Below are experts of layer 7 (counted from 0) of a mixture-of-experts language model. Rows are named gate (a neuron's input weights, with its number), up (a neuron's input weights, with its number), down (a neuron's output weights, with its number) and show model dimensions 0-255. Each number is 128 + 32 x the weight over its row's rms, rounded and kept within 0 to 255. Numbers have three digits each.
Before each expert's rows: "gets" lists some tokens that make up at least twice as much of what it gets as of all text; "comes before" lists some tokens at least twice as common just after its tokens as in all text. This comes from a sample of Wikipedia text that the model never trained on. Tokens count by the router's weight.

# expert 9
gets: " |", " in", " as", " for", ";", " de"
comes before: " 0", " the", " 1", " 2", " 3", " 4"
gate0:117111116080153092107108095129097104112150182178105090153114130150094079087140136128148120063109161049100149155118108159127162143130117125161111117113155158137191147101152086176095076144086135102111136198026146128150137108155131183136150028136102154177086137201096103126122197110082151139153124149128111120141078160088118143143135099132121156079135129151180089097180126119163180091154149128114101224117080122147082098114090096129127114159124137113094150137179146146147139125141092138081138187144100069161136151109031158148163098157149129119151115178110138147123157191128119165094179091132121146122126101131102125190082089164101100131133154151092170054164186121092167095115091163117102125076082121126083176107145129124126134110172154113128107144101093110158103113168164
up0:163120150200140130183174121192135076117111215174099087078142128099150162092139078171186151147069132116104099087143125145117093083082135136091107152144166158129165155139095100162130132138125160116184086088130106127103164208089182115127176097165105075125180118116130114120113141188153105084134192144158084142129155175123131156133131121076172105121132127131098036144135134152127124150193141130136148201172110087126166136173115150093155152132192117120098129108120173078084087119137124122176155137097103162102125138132098132106111175132085139140123127116133092154108119107122133124131127146098120094103105155136204116137151129154132084115122038057066164123143149170124122109084201143147138038115188144137122162121085111065133156087156134099142085126166121084131136102111090
down0:136132123175101131145081169151079108197098100150144074156089123179106096114113079115143129137115116151118120087087126171169120123080118139102142128169140126134096179118132179156089171083106127123133108149141087060114161198127090151139179174080103123128112146101148166086092085192155122139140108082141142105135211066093139124102146145117155124153173148105170126116074144095115091166132138139120098152123092115121110069120117090143078166087081135146119162151093111123151180112112180146148139136122196137161153138120086142154086091144156122126127160138147160152149132138120123137207163097110164129123109097081018045161117186136063070195130139117131137147133088159197090113123135154101087171136166172163126139144145179110082147177126110116058070129117167183102165147137128

# expert 36
gets: " and", "d", ",", " or", " but", " &"
comes before: " ", " the", " a", " and", " re", "ing"
gate0:174150117148121104140137103108075113109097187102177143172177110151130086150128100137087193173156151128123168175200088163087154094181138028107157128105169127092134134103109152105135140113117160156147140108081112107189152107145205135165119136098123119154107152129124144113116099140181138158098116120149121184078108142075113132121080112123128129187178111149071116089090163088067140153124219059135161191088148114024111133161175125183099142136113134118124113125115186107118170144147096103150098129130163110097119092125118171123106184118148069101152108105121093158087189097093138141107123110184138143124107117114094110158123122145076096118176169122156088129163147090098137089122080123161105153130123098139151134113120123088138085090161165092093098127108091220146082115090080
up0:120147091176150140118126159143169147194114103132102105137092134124085125159129180109126113110111140108143077115104155188102110163108132144153099109092096088124181108186208082173142141096228144187109094161109190179113166111126128190124163157142162145135136079188123133183123135187103142149092112131122152116135133097140179153105100128060161190149125078122134115119152098148159133122178085117145102103171130115156141129083161077131112127206136141171177088169210141126129132083099141124120099119125117128139113159141157110147159129133074149142156162171136120111192055151140089115078148134091175111087083144096109210107132129139207145163119146081134192125116197152157126139065194131146160080146112094160131131120070098136122128143154066097160092142140123104107124148149132
down0:130100121110102080165149222116139091087116141206098131112158152161124115111162062157129117145072121164146087133075155113086174141101104142101177132131176164144116195077034088079088121084120111099115124134161192146065128147201129120121158134105075099106073112137111147122160136140146102104169117155152133119079099124122128184107122144055122088109111126134105092102085142097104094096084129120121139140137103112094125146180135101087099134120114071113097137061091165152163053133188122186174047141117166082145074132123103139080100148118120109160133150110118147106130118130107167174168137210138117139078104111099112146106107152121110116104068144147127117167128074129155185120163120143113110120192115129104094124142089126164126129131137115187158185133150148164142188088195114

# expert 38
gets: ",", " that", " which", " who", " it", " he"
comes before: " the", " was", " he", " is", " it", " had"
gate0:206139112149114128103122111187144128195087160133105103178137138149155172131112131110072141144082141131167153100181122148126121179106085118179161205144140154089162178121063145131105179139101187160185117138178086144188119078061155069147148110094110105130123129110094152135128120198135124107129092139110135189141110074125118129080136142142152174130112109120128126133155091104154144118117114117170119082128113148105193118210106113134098116210194129173123133128167153109103169126111102133135150107098154173100124050070085147112091180137175103120124148151118130125158085094179136110127095137111109117133127106139158143128173134141058197111132156132135116126127169227091102134119090118160132145138114124110169042189110144104161123116116124195163067102158162187129098102165146
up0:111146130158097116158210148111148090157099143123164129095150112187151108151139128135135121145117184128065100111122127170126186113160147149155153137158149173107122119166186099154187088128128187161170137155152132135123142068131086144178142122148159115145112208114144174197093150060118123160165092173131158111118160113119146109146153120141105092110057125098124145088093200116144110133146168175124139151114145140210119167109083159145161097112110137111163107180100101132104108136141072147134105112101130125142143145157183098187161108144143063120131110111109089141055215188151143122169104133069155118113115167082169101125120124100090134142082075120148193140188117152172182152135200038107170138094110123116109163127140137164133153119058155105154162109193143115175110118153138
down0:159096138086152079103139097096134155147119129180114096113161132118103110117190185123176047112164105194102104130137121147112111132101080089127130125124121087136147063052106111131116111147129160172160146112146118134104159128149139179124102162150145124113098075138162157173162105129183128120153143137111083134236076075133126104136121169111140142168137141137122141101125155148161085114126122078087090099163203133165089115172112087193149109147118145065153093084141126144163085091150073104151187140144133141147167182142197158171136130122119065204138082093137104112156154161075167109119163138056123219121113106126121089071141102135074123131154098165127129180099137193147127139077189102184158127080124143147149133147161123135137149137089108168134094165166126115082095124106096

# expert 28
gets: "re", " re", " con", " at", " be", " Re"
comes before: "st", " the", "t", "c", "fer", "duc"
gate1:157100139129042142093176072135079144151125192122125085115150154109097173125117136087088094080144092093117107153137096103131121122154161117121124093125087088126118140117174163080126097117134119121189109128111105088144027094087184132111146092185220134109113157127114113088140168229114156086151124106138155110126076113062121119173143100106110043112195149090086093097106110102088153131131130132115131078190119117103168172151131091153144101115110127110137105082175104167069139147143157126149104107127086114150119113195109066179145119166103116179118106173156103153132109126079155137103145157120152131124088088135140148127118181098125100144146146131117120103156102157171180136156116150146073106126115125184151074131112192126123152110138099103125136028069160171150150175156092
up1:085116106116153142161144124156140187148089179173197128132172142119147106116090156121051177166117107104128110091121132084064115148136155108097140133125125170115119136109118102119140109159051153077125113094160147117143092153120152120195120138182145049127108105090112071156122108089157165139155194129153129115151166129119111113106085168178170109190105151159131106154133134158113179149165092149090146069144125120103170145067191112155058113138133166077141201166151166117148145088138155098113167187133083104167120155139098135101182131093163160205103102096150168120166132147174096148146142142211154145101140133173118162123091128111111142145132136151082145131088143116190187136138134153150111101073178138147146090198104159109081130124081097098126140173064111098090107141185094
down1:092154136104176095142130140170115135054168181129047085101091149147192131116077070135104172164080148119138147174168123145148084100109076140088086117137174134149083156089084204169136137153149145105162113107110115140131104182087137096101150129182145096143104094152154106150115098130166136100112155144151131143108161101163100162174194160121120126080080103116142103161118154093148109137164121081067145107157118201116145120150112080170184082190085152140190121177169064197168089088132117101129086152125122135136119152123115136110107133205109129095123102174095132173090138111166169145155113159132103088107084083160061110167140159103093158184141095082102119096123140102123128095153139151101146182136164090136120129103108136152119077146172116199134129113117158158115166054129102

# expert 12
gets: "'", "A", " A", "S", "C", "T"
comes before: "s", "A", "N", "S", "C", "T"
gate1:126090091127055196166096110105124047121195129129145089172161116141129123147065125134107233134107111095139132125141107121083103101136149154136133112179133133127170189144115137099080090145110148133130143156124120086134125079103097151088063158133095100065108152186119186113060120134093140150141195117073098170102140103097091109116137112109224092037140115058150159130161131143142160136159118151132145088209102173107117148140106118095140130113145088104133148111091091152140140173153150112157152171127080119093147124108129117112072053129128169123124157068138172143154094177071115113120127116155142119138095149135159143098114121134147087135142088184138088106086160139191121146152096151194094188114081110124108140108128078189142118185160137104136154077103139133121140147173136
up1:109139127165139143136099118123095109081136149143146156193133096196132135114101139129141108125125110084173125153132098101133158134108124102080103126161140147104087083087048206097130134070154194192085166113142131095164139103137114106100100163175160119155160094146133167108135121194104198074099176189086143160157150121107131112138149126155131056132165142121088088115113159142129078130084101053191130160156151088116167123124113190045156167086061159117109128136104126124108117113146123085160121136118146138168129114098169114073150102105093183110141146101124133097183126137142107077084128141111128079066155131106170142152085134083128156095108092108153098136132136155233067143129102151108188149133084107149102122158141180124112046145160092112101097147148149111135084191156096
down1:136129056187164111119141116121151120053079147100101150187066096145139158110099156175173124162161119167141128176138107131163068125130149110121187198137104160127136182141139122120117128160144116127136183109141125116117063136165101054133074148167161149134146131099107115107117157151137156119117105131155159101081206170125103135130161113195115125184101177190133140141089080085122156040170142167106088091154105133126054111189157114158111128126105118144124082104118135094067125156124124107127079118107126098112165154187069158108146162136170111181124139165137178135138107153190127191128149106160095142158089115155147163184170160146122145162096163128085160162021130096145189176151171154101148117127146123101131065142108092121156131102151093157150110121131100146099130090125170

# expert 24
gets: " of", ",", " and", " from", " for", " in"
comes before: " the", " ", " a", " and", " S", " T"
gate1:113150131151122134211132118093121090151127095108168133125078079152111094146098081136159079177131105150195141106130085122178137089067149121143110151110135112149139120102141166120142132180118090112163151078054106177117142073125078119126117128149123118122043131089141088127082083063106119103148098141116119084123134146148179147118130126124172129086138136079101153128112145126097132091182089207145115165074093156176076130166171142126179160094151145139142146144168157129127116167098095115081117104106178176056172122091126109166083091212138141036123100077101085125130062075095108137081058153132154169161127127147159128103134140086126135095124156129205160089121121127090166165119099157107101106128119108156148164172134159144111107111099067099181105105106146149108164070102106
up1:101181101114127115180130153057145076159123073115179141090076092174149143155151044187156092168151101103144146151202068168192124082101147150165078146126157117127131135088188179121143122153108094124125155104082089177156108046101052110151106110176163133096083172129133081104109115093153104111112141123134143129107123113166179151121157097108168104066159166104082134098135118123093138098126112202128128215085123144202104117113181117115156145108117135118183142161174186145126103130081111156097124106101160155084167145098119136147099110155108134083085143090108089109115106064082125159106127171167158139125134076151162134108131191134094125164137187120153136109107142126124094124134086145113132123137172138151095143144162127129117102097124044136167091131101151137099177078111104
down1:097128120064128097134085154199116142117072090142144174132135145113109100124093089188162167137167103137127108081171093111153118174177169178167119143083118158072136147140102143133164159120133210076097120145133172140171175123163126130164184140144100146160115138129116080158164135112127100128101124121062105117115146122115129165071131165106186142067130106142127152141167069088143162155124152093113116106075096135201160160097103060100107133135113146117131164083115178162174136115112110172140141120130124151129071183125153157128118112158102206143096157135138126161115071153153134153134117150177131159060144133155066090099078088096051155064178138166126062176115146105151078145095162071086132116112105190129139174165120154081128156138105151096145129176132117157144198100137163